{
  "n_layer": 9,
  "d_model": 192,
  "n_experts": 192,
  "experts_per_token": 4,
  "d_expert": 96,
  "d_shared_expert": 0,
  "activation": "swiglu",
  "moe_layers": [1, 3, 5, 7],
  "router_score": "softmax",
  "normalize_top_k": false,
  "routed_scale": 6.93,
  "balance_loss": 0.0026,
  "balance_bias": true,
  "init_std_router": 0.0235,
  "lr_router": 0.00042,
  "n_head": 6,
  "n_kv_head": 3,
  "head_dim": 32,
  "vocab_size": 16384,
  "norm": "rmsnorm",
  "norm_place": "pre",
  "norm_eps": 1e-05,
  "positions": "rope",
  "rope_base": 85500.0,
  "rope_fraction": 1.0,
  "qk_norm": false,
  "attn_scale": 0.177,
  "tie_embeddings": false,
  "parallel_block": false,
  "init": "normal",
  "init_std_qkv": 0.028,
  "init_std_o": 0.028,
  "init_std_up": 0.028,
  "init_std_down": 0.0,
  "optimizer": "adamw",
  "lr": 0.0011,
  "lr_mult_up": 0.901,
  "beta1": 0.95,
  "beta2": 0.98,
  "lr_head": 0.00751,
  "warmup_steps": 415,
  "schedule": "cos",
  "final_lr_fraction": 0.1,
  "batch_tokens": 65536,
  "seq_len": 512,
  "doc_mask": false,
  "train_tokens": 462700000,
  "steps": 7061,
  "dataset": "wikipedia_en"
}
Below are experts of layer 5 (counted from 0) of a mixture-of-experts language model. Rows are named router (the router's row for the expert), gate (a neuron's input weights, with its number), up (a neuron's input weights, with its number), down (a neuron's output weights, with its number) and show model dimensions 0-63. Each number is 128 + 24 x the weight over its row's rms, rounded and kept within 0 to 255. Numbers have three digits each.
After each expert's rows: "gets" lists some tokens that make up at least twice as much of what it gets as of all text; "raises" lists some tokens whose logits its average output raises strongly, later layers aside. This comes from a sample of Wikipedia text that the model never trained on. Tokens count by the router's weight.

# expert 64
router:115128134057138183113124075112147132158107121157112154138127150114116126096098105071102134136106154144135100112133115154124179138126151112085141130120113134140144160123115144108099113111121145
gate0:149121146125139122114127123112122157104062130122136157109129144168082107120108119108142108138137098110108100140142106121094137179122089115133138102116103172163160132139152124131141138156133145
up0:093112123166113105118115137125116125137144102144155107116120131124126138137130146182094120125100118155151147102122129162150123101092145144107113184120147096102137114128115111126087167143127116
down0:171116169135161126089132173139150125117116118142135134110121128138133145136101135126109134101149148114107117132096114114118155149135141060127135072125112142109154162178149122156152135118148133
gate1:134104132139132121157164123105117056136124112139164149133130116113090132144163125109111100119115139116157103145149096128124122104132131077146146089118114141110161158112124116138127083144113142
up1:141131172140075067100117099168118141130121141135111160107152128142155119130140168144079129092168084174102140095148124151087171152111108146164119140148133095136132124146110083146147132109094151
down1:113127145113117103109151215147135127094093114139149168125129129128108136144121107139175124135135136142098129152136127100097090121126137159076102127144137136117094110092135167113117135175158061
gets: "on", "ley", "y", "ton", "en", "in"
raises: ",", " and", "/", " or", ".", ")"

# expert 150
router:126120142092129125107146129134122100127141132121086097151099132112100114118145135138106147112118165143134128112103160090063102148098135159166145127139161111094155133121126139163118152175127124
gate0:133141133123111116103115140100157177137099124143135142099136118111112108154145141119159108113117111108062125150110125159153136165120094090104087114127099155103156138147112141140142116151109123
up0:103184163137086144113146132084147139141092115130111134105099130093150089140150091172132132113165116123088183176131141136127091163100102112134117131148149144135134104133154128158172127161167112
down0:135103115120141149117109152144148127169151090095151132087113160130140144127133151105128155138142123134148146131127068079167127156143089165105131109099096105124147174129141148124087114114099091
gate1:125121107122135132141105127124132146146143191136119135088152135139137129111143123110133140126113093151174133141099145118116119139091095126119137104155098157108119107121109138123098146157152076
up1:153168126113166167109155154146152097147145142113104106107113131154098113174146149137132146153127121176113153117100135099134104139101152189089187101181105169162160116098152171077109111135147110
down1:061148158152079160167124137145118129145143185128142117093102171123156123143167116114114148113114153138095115137142141113161144121128137141129125156115122153136099156099095121134112088135143119
gets: " on", " in", " at", " of", " from", " over"
raises: " the", " a", " his", " its", " it", " their"

# expert 21
router:127142118140138129118106110120158110155083121164059182111094141152139110149142138140133119177086113114157110124115132132132137108103162125107134112127099103128108144124096145129104118131080136
gate0:126130164159142119149143146128175138136131148143089125112169114098151140104114093115081094133117169140107120093134146061120137146160098127102143118147084132119085112155115129076121148103148173
up0:145134107098130139111100124109129079144094128159177114122121102146113109155084136098198155137151138126172163113119117191117141106078139154144132137109177116141151123095132104143091110153128132
down0:114155146149133136085150060114108157132132091139107153125091104094104114090116098116130133147085142129118111106121155169096139152115082100121121162145119123133133127163117151138101094095117162
gate1:127154156128115130108159122149161188133147133096145119083137179116100077117133129148132164134119113083162112146171135112100103162087107116160113114108086118178120174115114106137123110105070149
up1:118097144131148145121115121097132114124129150133130172142103090092137168144128113103107079153112140102107135089133094099131150110179138109130111119152119147082107137123096153129130131171191122
down1:118134147104103133126151148131106112126072145136145111111113098143106131139156087084138132144136138101100169145129137100116152129158121143117125145090139092120092132126133060113164146165130123
gets: "–", "6", " May", "ind", "at", "ac"
raises: ",", ".", " and", " as", " ", " in"

# expert 123
router:169134080102121107144126150136142116102103128132102101158156109102155147128122151132157111134118134127137160147095105126130109107087121144108106148102104142111125167132121165131142153148106135
gate0:122143121125125110155151118134122133159181129147130130142109138114141137094119144127134101071119130130124077100151128137115130126125151163076163059122135098124102178133138122144101152120136114
up0:134127133156151118129105099110119133120097107123146146125106131125107148126135121120126118170146136145114175149141128119125136166132090088174112179149128163114152124111127131101151104142110159
down0:126139176129165100107127123126133181136106104139138178145096113126088167102115115135119099122139104105112159106125163170109188103134117121133134100160126105108145151113115123144167140145142119
gate1:086169127122098111177147137139100133141116106117127128109100177125133112122126055143101130150136155125143121158103140174121087112127107120153114139132120084182121104119114130151129136154125111
up1:138096115140199091176133089130107110115119141130154124144177099153128129107151156113114121130118131160173121129151129081177139088141158089097079208130175117141122129162143158083153139071122111
down1:116104161081079129124134145116180123137119120174120111147113162121096185142136152113102152095134125125099147124137094134165164086088117109124195111136152085165152087082127138159093159113122143
gets: " the", " The", "The", "the"
raises: " ", "\n", " S"

# expert 121
router:109107103167139129122152104132147143145122105159141084110128122163156131082130125089152148138112107204066100102156152161098106145155152120120137113130100115148184138123177126129155122122114133
gate0:131112125114093147111168145149120118076114110137145114102131194155124137146067091100092120081139129155104141097129115141146131141145132150098110171131152136126117139131137149119126192151143163
up0:153151129126152145086131131139160090096159148118124125144111169148148123145098130100140160113108106160053144071161144164150110098081138140116083161164119138126122141108109145125156112141102161
down0:150146120123125146130113113173151138108130119138137123143130118109089122127152148136123139094132134117091100166154127123101118116105121129157074124175133128135102138155083150121144165128104131
gate1:134159116107130168110107149096120144111111100111135130099162122156120164113118126100139135105105165180137110144130128093145131151148115154137140121155064135136199127147152130131184144149136144
up1:152110125155141103182113094161123131097067152158094165144137143099107103151126121135131146165147147125170152122152110133154146117107127162148136152105148096074099120101122118129094104130119108
down1:100145143156149098090093133110165123139133149090145156151107102126125155098142142141136122148145112166100137114135068134107131155116108112117137135122103125152134081130132107152106157143106143
gets: " |", "od", "or", "er", "ing", "ar"
raises: ",", " and", " in", " at", " ", " –"

# expert 169
router:156067117106145148138124077107150118139120137161114135123104124133162134100108075138137154124143147166144108116144152171092127177135153106145167152151088145115145140151134146074142172095119123
gate0:122099116082144159118152124150141118153119113114137138143134143168172157138112117172139117121104111111116113122189146139117149131141140105126177152135087137139142129074127117132147159121140080
up0:116117143132152133129077125087111123145127116103124083090099108182099149128131156116153158104116145138110134134107177141087160119089157133120145115097115168158144121173144184128156139130162146
down0:145130161158108151112097162150123143117110134128150090110157142137110158153110136117123118102110137123139132120152122123158161127146130139094100114105146118161105089139086124144137156099128159
gate1:142198108095111113176139113135115128115152119105112153154120130150129141127106100145145141099176122145130166132131115176122111149148138153145150122160122128111159098065169089112085129102152136
up1:136137164117167062172151108150128154153135134138169154161117133137158185113114144127098162129154134145103143136126141162109142163145140130150157116143136107116146117085133115112140161137126146
down1:106140094096105118197167140137126150131133164119118112167140130101176090114120154119114160145140123144150145110167097152103152119100133137114119135131146099124140122122111145161163142165131146
gets: "o", "u", "n", "in", "k", "ot"
raises: "as", " and", " in", ".", ",", " of"

# expert 15
router:130157126142163129150116126131118137124081115149082140134139150131191134101140107121075152129156157127132142109112123147129145113111122153146100154125101092145130076161103136126082147088152102
gate0:119132159163115140090130165087145097093167111148127133125140147110110127124107088175110125151119071126140113061148123088129132193143149145151097147138142119151171089117133101112084175119141131
up0:114085153127123108111168160110103152142145166128102099166159115115112128129047138151139127108170127149119155112123123131099128107081070135115110143133111143117076112142141140135158068096111141
down0:155165116116141085115149145145114124146095145142110110126132089129152076106168159125143178092163124073169098145098119125116155090103157107143127137122168126124080145113117129137131148179116084
gate1:098114135171122080136128158102104136135096166164140118102164125113143099145140125139068128181089150119158133145124093123154105125123109141142065103123148126139110074119105145101145127167136126
up1:119160101112145151148140166129083108143117176110153063132099130117166135102117151089145119138112100153142124175139150168130123108126121112130135103154043112121137122136076170162153139108110113
down1:140155102077154120128179118115119151128149133136111151158136108157156148152143103122133134136128109124149118152180133151094127142141148120156157106108169090115126167113096154085145147120113154
gets: "20", " for", " ", " first", "19", " Best"
raises: " ", " the", ",", "st", "-", "th"

# expert 25
router:151177138143135125097135171130138123146166089084104070164127116141118107137145151139143137128134123129130113110121134124098113091093144154141168141142158095115120165125138146142115125148133123
gate0:175117137148154172137120121133115091134121155108146155095130120089092144094083120083153157097162131131160160138149136127073116137118143150150147140138141121141112134085139127108107094096176124
up0:165124153126113147167118142170099096146126108073140107086102113111146130107097133085111141130162089084181145144157137150139114128138135139161109104127121130144123145133095182121116147086161114
down0:103162156132079135131167162153138155135127097103119091134158175101131077194135156107141109123112114117112116125157101111094137087123137091133134095159164175142125137076109095179096089155164114
gate1:176109108135107170149137139165111110116172123121131147156152151118113122148113119086143157118125161161102127132120133146087097147106143120139146134119142084140074139113162108145160145138175122
up1:110112158097168102073094126133151133127118150110132129112133112143162106097127149153094093120174120100124090090158108118188128123134122151119122107146138155116165134132132126094125116142101105
down1:130107108117097139184160073155152115143116139138169149106144123151102148106121152070107158122113104125122130157171122154147194149106113122117151060146134110146088109140156131112165139135156116
gets: " for", " on", " to", " at", " with", " by"
raises: " the", " a", " his", " their", " its", " her"

# expert 78
router:100125194105111103113148146140131142142109127135168140114119091108134118093129111131145138149094180124148142126148128160168145087157143088083126122117103106136115122115128108149142099129116073
gate0:103074123124141124159173120163122113103144131069121154120129145113133102139090122057152108146104091124123145101112111112154091142122097129116132053127116098157098122081155131146147127090141134
up0:112165139115118078139110080117148120117098129153158120138100122115136157086145124126102131139127147121140131127118130112116128101144114116120121094133113149143146141135126154114160148160158137
down0:125096166147165130108117145169155148143172162092149132150130112118150157194178204145146163135133163082122134093140127095155143107115163130129120127145137137138105130110095160117102162147103146
gate1:147150136126119182142115127117138123120095137142140128100120119163100130112108120124129143126145149127101105144127117109137117123130167135149120086149092173141085144110149121135152134101086126
up1:092138144140119161155154111139123123112078099162145116112146103135083115106173098127142133126152152133152140110114111148160143108138127114134129112119116113131093074126138103179151183099103092
down1:110146131110108096118134077092140135115101166106137141149114142103089103139107169139130154110092105155142164128111128158131147091115134127114116101142097116123141147127055086150162115126121160
gets: " |", " Team", "|", "===", " Votes", " Sheet"
raises: " the", ":", ",", " and", " a", " |"

# expert 66
router:131095115132108157149115122129168164102116121104152147147161107105143123133127141136137135162144142103104148098155110115127149105129158092100096136081162164167131145116110125098118152155150109
gate0:132165149113150132145085132108122133135139111122148175133141164137138164125131108104121148174118136169131117124102080129133135130168176120078120150086129129161187139165155099093113092135128102
up0:109143119105160144126097120131132137110128106128166134134117150104098119088109134082135137144118131195125116138124113154122126127133139124098109172096117155161137125155105141115137121114161078
down0:145122153108159128156135095113109136131158093051114143137142138132110101090139125151100107096145108073134116115134139123102032159133117103127137114155130129115106142128156176157156104121135141
gate1:107116150157174131118129129098140134135126147131141118126157109130141138125149141105146110164097146138127135117155135143150128104119134135133078102150122142128122113099133165175119156143120092
up1:166114107114152133133079113175121095125147118132133195156069111111112129126117139125116081138140149144140103118124135093122103134149143125110125148114128108158154099184124120105126112153141115
down1:135133119090154126110085138105082128117132136123134149113127078130150126145125148192157117106084084112103127125109117148097096100150126099136154177109109152106133119129147110109142131130132124
gets: ".\n\n", ".", "==\n", "==", "===\n", " ==\n"
raises: "In", "He", "==", "After", "From", "Following"

# expert 154
router:104108148141135139133123147136122135147098134138142158107060140098124116089159120160097129126103091149146124088144146125136151129133134135153093088120147135118099107165091112170171169094138105
gate0:119129111109108110182129087148121147141126133106161150111098131126128126136127117123168077111132142141128086121124126142114108153160135118129120114159100152111123114178161133137138145084135099
up0:130150117125112155115108148120141127129097112121117104097130110136148121133138113154077184150114082110160139116134115130163158102111138187160132115124138095139120153139095124132106112144123146
down0:194100126088113116107126145096135153103110133141124131133106113138106161150132099121122133096152112109128102146100175147128223127149097109175136148128102147110102104150117152123106117144146132
gate1:126149131188152160157148134134171121121133087119158128134148113126123131100134131105127139180150127116114152086123110124118132095150114119149115188100143110145110179080111125125136114146156161
up1:113116115160131144115148185110150115158117137133117134147176116136134132097088133079137120168106150131147159096143101096148125114131127096142135140107089100175141136088105101103129123149145147
down1:117064148132118120129178141118124218120147152131128123162154130106122173116154144156139114117164145120154147153121132093119100144130114160128147143110099126143156093126145121089149110091122092
gets: ".\n\n", "\n\n", "==\n", "\n", " |\n\n", "==\n\n"
raises: "|", "-", "==", "===", "The", "S"

# expert 35
router:125157146143114139113108140145146138158134108114137090098124112097149121130183108152099152096158177111170115108103146101094163095087173175141130148162149110141094112131099126124083146111117118
gate0:146120102130170144132116164142150112139100122145166121171115144106130146148125103105137100162139130123112127115113138136115146151134144122176137142130149171105148094136117147148051127130101164
up0:119093110108091124118100123125124138102115119087078144115116104110130133105163164150105126091101131083145131153117129112156092119146112104067098115118133125150113161156107121141172140098116134
down0:119139107129137073131090089093129156107131138091111163104091136143132142131123146136132123121128099095167114146124149134109163170125116101111176116146125133081080079158118100119160139125100109
gate1:120133116081117167122123105100134121137123124113148151125169140143149136084143140106140106112127117123129130120133118150104156146155115128140093114121146093101126152112102119109095133183111174
up1:142121139132128120154096110131111108157157139109143168134153095151192162082124119127134137161123122134150141115154122099128121105149132129098142137125117133136128149100081126077125095177115162
down1:121101136123179101128097128146110098128125113133141106145152131091134112154122072129097158163127164152139131114113120154124129111124119140112135104101116149142151176089142085122123120122105149
gets: " on", " from", " as", " by", " in", " –"
raises: " the", " ", " and", "ing", " in", " a"

# expert 184
router:096126156147082160162116145138148184125139078101159161168147077087124080096154108135120158123140128129128116115161113110146140126125136105118080141094175144142115122158097092119159155145130078
gate0:145141142144103137176122084133136122161107120129130138137155107138124122146152139130145171139137127103098131129141142134129104131163151120133130104078141155108108111093118146059116150119184113
up0:110113106129115117162130156191132139136176129116124111117114137125106142068115111115120114149095144151195163114134121123119140117099098120133157158154097110110126140118142147167149129121126104
down0:098086151157173107131116141121149153151129087105120144135116141152137146110119152127154107129127157105114150106129098197128149132153098113133147167138130149139187128162150109097136144136111118
gate1:103119125151138163107104113131128127060161124107119173144122142159096115151120140118120161144125131135138134110077187142126119110091130096128123151128149114104126112162128102127117154112091104
up1:142149133113103108129176134156132129171082138153125109120126133123159111118162133201127126101117124138138163125163149123085161181164126135129153141153136133154130137106125157135119143100142136
down1:135126121129156121109187103127151132111148101154108119097141160155128138122118166161127105115145120124105126111164115176099197127129163070143158113143137121097121107175145159149125134131135167
gets: ".\n\n", "\n\n", "==", " |\n\n", "==\n", "==\n\n"
raises: "==", "In", "The", "===", "On", "-"

# expert 71
router:163127106180127152136128076162138154104152125166115170141132112208115178127120090118117133120125130128115135113164126169096148131106093132138104157143149123124145110142172131080135119119123102
gate0:123159160124091129120102134129157095132107097129131155095115144135166110151140148136135139086168130097135103082120115127112130131139122144119163106123137190101156107120125093139101131111138151
up0:120114123107110123116170128089094154130141169119129127175121116117130149117096101161124122116139137137117117148167132110113140140138120149118119153142143130079144095134149142094125119134084127
down0:122101094085118149137169153123156145100130137150146092072172107085125152149129134122107126097130140101121126152183171111125167170104095124139116154124128161126095112148154123113123144086154128
gate1:168138169124114126114171158097103079121129117129134142163115125116182110160116144104103055077105088123166134095145127181142118144113118083101116129135124120117130129144155133108148117140130120
up1:110145093126102139146135151158124171117079114123087133110133120138148112129130100175096178138128149095130116092147128082142167152177138140133130116089111127133142130138116155128130109102090117
down1:131128120127107132114114147143130116143071103159110148095136156116126135128110103141103125112134144111137098114133131127124180104125109126106143115140137095109135127110168127107149132130097103
gets: " ", "19", "20", "18", "17", "–"
raises: ".", " |", ",", "19", "58", "10"

# expert 105
router:116137132131127160156130187118113111145148152159133113105079103092157139132131134157175174116104118141131125119134173142143141122134154139113120086095116104117115125118157110180180125059115107
gate0:113159148111124117149117134117104133171143158132157172109129155094179137147154158112150134128136104128119101148144142129116149118110147090121118150057113122136161122123109159150155141105112137
up0:108116120114167134215126180159131108134119128142113148115127103101153117147145100145138122159125155092197142080159094140120129134143120134114138140131124128111154114139111108127140134137109115
down0:106138140132154145138129142124124157120146115104138144114169143127091138113156145145131157160140167120152134089137139135088125149149144123127175146132147124132112142125182135096175128120082117
gate1:110133083108136162144126129168081116138109126194150138109145109101140104143131118143137122148113132102159079140087112139123156117126110141081127140117163130082132113130171095140117128131113131
up1:126125107107116134123097147147099146137136118143173166109136145114123064153143102115145146142131139087144068159104121176125153121133169129097115122118124112061104127158158105132124126126155112
down1:134199101102165141123145089149114175123180111148121115122169144138121144162123161157119150143106135120138140117099122125101093131174123117121154121136085120105106125161141104129153109157123098
gets: "0", " %", " Total", " Votes", " Date", " |\n"
raises: "-", " (", " in", ",", "/", "–"

# expert 8
router:120141157107116137095150146141186107160157091060105110135108104120116111128151108129125124117186165132121121093084152133134119117113146159125133095150139088164130157100162107114161120130113103
gate0:124154175123086113132141127126112114083145096132126111159104127158145099147140159115130096122147135138130147154106138123152144147157130127093112081117136163123138134175135072117146090104127181
up0:141189126175111134128133088121139109098091137130122125151118108136094116129129108159112123131132147117119103121114138151103128123139095135094086125143091129079133135126133110171142164146163107
down0:093169101136138132115138166081138148102128144176133104114157141107159132165107122133127159114112138107134110135111087135127085170102119117159135141131093118108168125152122126108115100189087175
gate1:110150143159102143122162144127103125122126121146084131148091131113112120109116114146121145136121130150102174138059126096134134131097099125117119123136123164076104133115127107130124122167170136
up1:121110172163121171154111137145098135113142129143109133153169128136126088111131104067157124111160112156193145169074106126135135133094081122099108082164092117158137131149136101136131125132158100
down1:115122107145069140087130098132135135114159167152140152126132120143155132149143136112140109117148118153139124169140154099128177175160145097151166126122089106117182139134098110129147116141100181
gets: " by", " from", " with", " into", " between", " through"
raises: " the", " ", " a", " his", " her", " an"

# expert 153
router:113125093148169168135095109151126120093117173162116110136105086110105190156120090107105114088128108143122140113151150159125150094142136166155097156104137135123131148132150160138127136125091100
gate0:159123155144139093144148111133090148121170149117147165114166112115129120129126129127096100150117099142124114121149136136209099168116114126144110144152153145113103111124099083075143163126077098
up0:083179099090119128114137127090141095151154118148118122141123151147139093109123116125136142152136147112168161141103106100082148135135168116152152119075086106101145141172130149157110140122155134
down0:168146126120141118122171116145135153139126144150131124143160085152177110085124133135140128137189144100145100137176110084139101139115121111128121135139152169179130128160121103148137141104160139
gate1:157130150130130058132117120119133124076111102104105106138147122144082121104117061156116087139147144141131151170135114155183116092111085067126091140108108135105098124136089121128160139142157117
up1:149107134109114158092120092148156165146097155142190128067103105140119132091125159126138130113100142102107108100111137150104123123123170132098144073115148145111145134126097130103083116142116131
down1:078077156172134193144103091140127125152162134118121125069134130118153117119132131112107121194118141147118109118136142113135096177096156131120143133111110096134113163145133106144168125140130150
gets: "20", "19", "18", "17", "16", "15"
raises: "23", "25", "15", "10", "13", "24"

# expert 120
router:113127140108151163141126122166123098095155110134114133178124132149144132179166160121146127068121170101146161120118115115132144136125136126150149119119107141130126116126092119096136133154097096
gate0:125118138118127132132136122154101064155120162147113123116118155090095133125123134148105111117064126136143121115115156096106159191097148083100136153156131075115142168112161168144128132148117132
up0:123136085152106145119149136123129118129137146127145106124117121085071149125137163138080074178088116198108139109132161125076216147126158113090108128125102129124098138128124125170122141146088122
down0:152127172130104156111160168163095128173144134114149116191162147149144106099101122114144124113140125118134167118095119150084116124108143140132120119132135119147137127108137071130168125180129154
gate1:096100127119113160113125143159156131107095097106154139131150106142090157163133151154098119146132159143125129109121113105118152110113148101091112129154131163109168123133117128110132095096112169
up1:167151105115164095118170124133073126139145174146092107092128154100123111119125111103162125098141094093140154153163131152103146145139088185142147161098121120111122125134153162139128199119168091
down1:129113086131111134073138117140102120114120135116123116114130164113107143118124088146118101091103112096124168090132111134112157104156097144132154136085108113140149126120099134104110146094139118
gets: "–", "/", " W", "C", " K", "'"
raises: ",", "en", "-", " (", " on", "on"

# expert 81
router:128152083081075150122091130110146116093134176144110113151130109123140111119141119168134173159137126106131124112117113171117103136097119141127156113124116130124196100105120109107084117173106127
gate0:116145105181138114168096093144136149102125135150120100068163146155160096107091124138195150159140135099116122114149183135100112160123150106143160152124097102136114143139125139141167150129113102
up0:124124099185168158128119131131136141094125104120155113104152138126158113106101119151148155143095132127104114143145088123124125138107150152139165168113087106119131114129130174136145138137078091
down0:165126145143117113072128145130101140167127138158129118118172150101170116135148122149149124103150164146139107104129130132141104108112165094134144117141115123132165131123142153183124122111134136
gate1:170144152118157102108114146114091107157124111152132129080121178143091122071088093122098132137156150108113093125108147112113136162123104128109099140140112147120091153173146152139134125138168151
up1:187150140125139171122107148133110117127115089131167111117137136100097097082122131109094140161135118122121104149119115133125120128130116130124113090117114136111110121153116147165166143159153169
down1:122115128133104112127113140130111116083137086137131133171157128128188104173175118115136141144115117056111127139117111102102054145171141134125113101135134129127103169167093116126152142106169120
gets: " |", "20", " an", "23", "ara", " ISBN"
raises: " ", " a", " the", " in", " (", " as"

# expert 162
router:124105125150122106121161112152088118127144149108135110119170163107133148119123117110113092148136158153102100108130086115161116133099143166137107160123132124139100096117132150072153116132135142
gate1:089166131150083090158156145112108099133157117138094121153145108110101132147113137166110150141108137134124181146099148167125125116138107128184147151163170148071125127124134098104138179138140129
up1:099146127127147150126131119149127102120136114124111101149076146125079151142089118119129122129141136098123128129152127123103119148233148178187149115165130121098152106157142107114136160153104146
down1:063139125122147129157106129104143140149130131149127158110167130140126092122162105127116115135109123141152099098169143115133180145149159121151139085144093139183106110127137143103104102100143124
gate2:114124133156118143138133165132186110143151129129131126134116098135153128074110093099147120149162162145124097164130122134134142153112065101179155124128137123157126111117157168140129179149181109
up2:113079143123136165143152127100114169155115129123136101120169111120120082134151169132125119149052130116156173120122108136121128132129137147117137153121128148134137177116137133097129124112109091
down2:118116114131147102155139155115145173143143144148139138070105117133104123092111101158119121122082111097171125128090104144098089135166150112174100133120118168143116081129105135134136142119124134
gets: " a", " the", " The", " to", "The", " an"
raises: " ", ",", ".", ":"

# expert 163
router:157128148149172151074093144167176146138136155101161126122130107095085161117114147141070129158125153120083141124153155112143098120136128141111116137099097135124137141111137116114126138149153102
gate0:143154142143092141099090132140124128155131104134138158163163136126148146113133146139117135130163152108133126144123148124157147124148096101188122099093108092182148135112161093128162137111150112
up0:158130124153131115117111140121118168129133135144130146143184137110113166095145140155107096172112135141114125114106114129136148119144102100170101084111110117112153099118174096129115134146137094
down0:120154129140122101167122183102107075118103159110116098131125145107112136116162136106133137157100096137117102168107156124121114099102118104127141137142066120098150110157101091073167120147102151
gate1:096049163109156158131142137161118111191110125116132126120135121134130125135146108092134102099160092077136131132128108136119109105089143109127102096103143119114087119132124098130085167138129129
up1:130141131150083136108133088118151085100113136160110171118121129108114161084111134111146105131114153187167084101090144140131164121183194145148138127166103146155108120097133134129166129121114131
down1:096121083176123124135093110144110133137119099139141136118121126147123154123162127121136146132090131119124139094113121139152123131148116188119073138128113123126150077131138093114130122118159103
gets: " as", " was", " became", "ed", " appointed", " elected"
raises: " the", " a", ",", " an", " to", " in"

# expert 95
router:084142163139118103133123129102120155142099106167100125093126186113117135095120102096134163182142105122127153110115123147101152098139152147163127153076117094136099118151079105111162093140117113
gate0:185133151105162178109148117125103134095140120130093139091140124129092118107137125111100116111108104100093161149143096155180148149146114077167157087102162139150126108143145128129146110119124152
up0:174139110164121110149123100110155077101136123108131116147121117130167141081147105147116139122180117135084113116095127104111150135093160100172123163156160107134179112188138152114101141146126132
down0:101074110120185121121126103110111145133121119131082156160139107133140093112141156131177141110167129121091089086132177139142129105099124141106137150137165155127107097141118073134166130124107149
gate1:130172155142104104127153135103132097142134141134092136158140158138132135128122101121157123139138106135142095144122116119100098153088134163086121124118112119109109192099148096128114100148132136
up1:120162150135097079120109141103083124153132124164155125107079149128117103108126104113134135147115117142167145099150123112107147152112160139135124120140124105127092157102136123142148140122121113
down1:148114129135110123165126131108150141156086116142146145106134122136154142122167127133092148152119178158127161147086111121165123133121100135152145142151129109150119084134102157132102115125122142
gets: " a", "°", " per", " Title", " to", " You"
raises: " of", " ", " and", " the", " in", " a"

# expert 67
router:139114108114108147078140123124144134135110105148151111133164110128147179140121143152149118113160158122111114105150180142083102121180138064170168166156132101130100117099148160162088137139116135
gate0:119182157072140139078120109085134144185134085150147137119148113129132140095090113106110151146155129107081123153143142158108131119112157133102151062139124107144131105121124123127141142112137109
up0:109094117184122128109127136195128129094136092160117107141107079121105113144174119133160152154109136093115122127120139076159107125129079122138105140103098160109147183130149144123150122130140132
down0:115119122094113100125178120120094160130134148152145137148148149136109159132116088120097136155183153183095155116141156116097130138126160110145159095148116124147101109107138117113122124151092113
gate1:117181112129099124147128163122130077202126148141150084107137130095113187095101052131141159157153122131118126135148169123068137116116149122154111128114107120150119102145163131079123133154138145
up1:139105114129152132107069119108148162099102151122112129180129114171154105108150184112145092069093113152157130092108122096133119115160100187145137094110082159116121164126117097180130136114152103
down1:157124129121118150101139157157100131158126151149144086128103146158117203124135111152109139151146131087154150153144161094137129135173115108117129145097133121086138112138168103075124147107088089
gets: " the", " at", " went", " and", " his", "'s"
raises: " (", " ", " by", " \""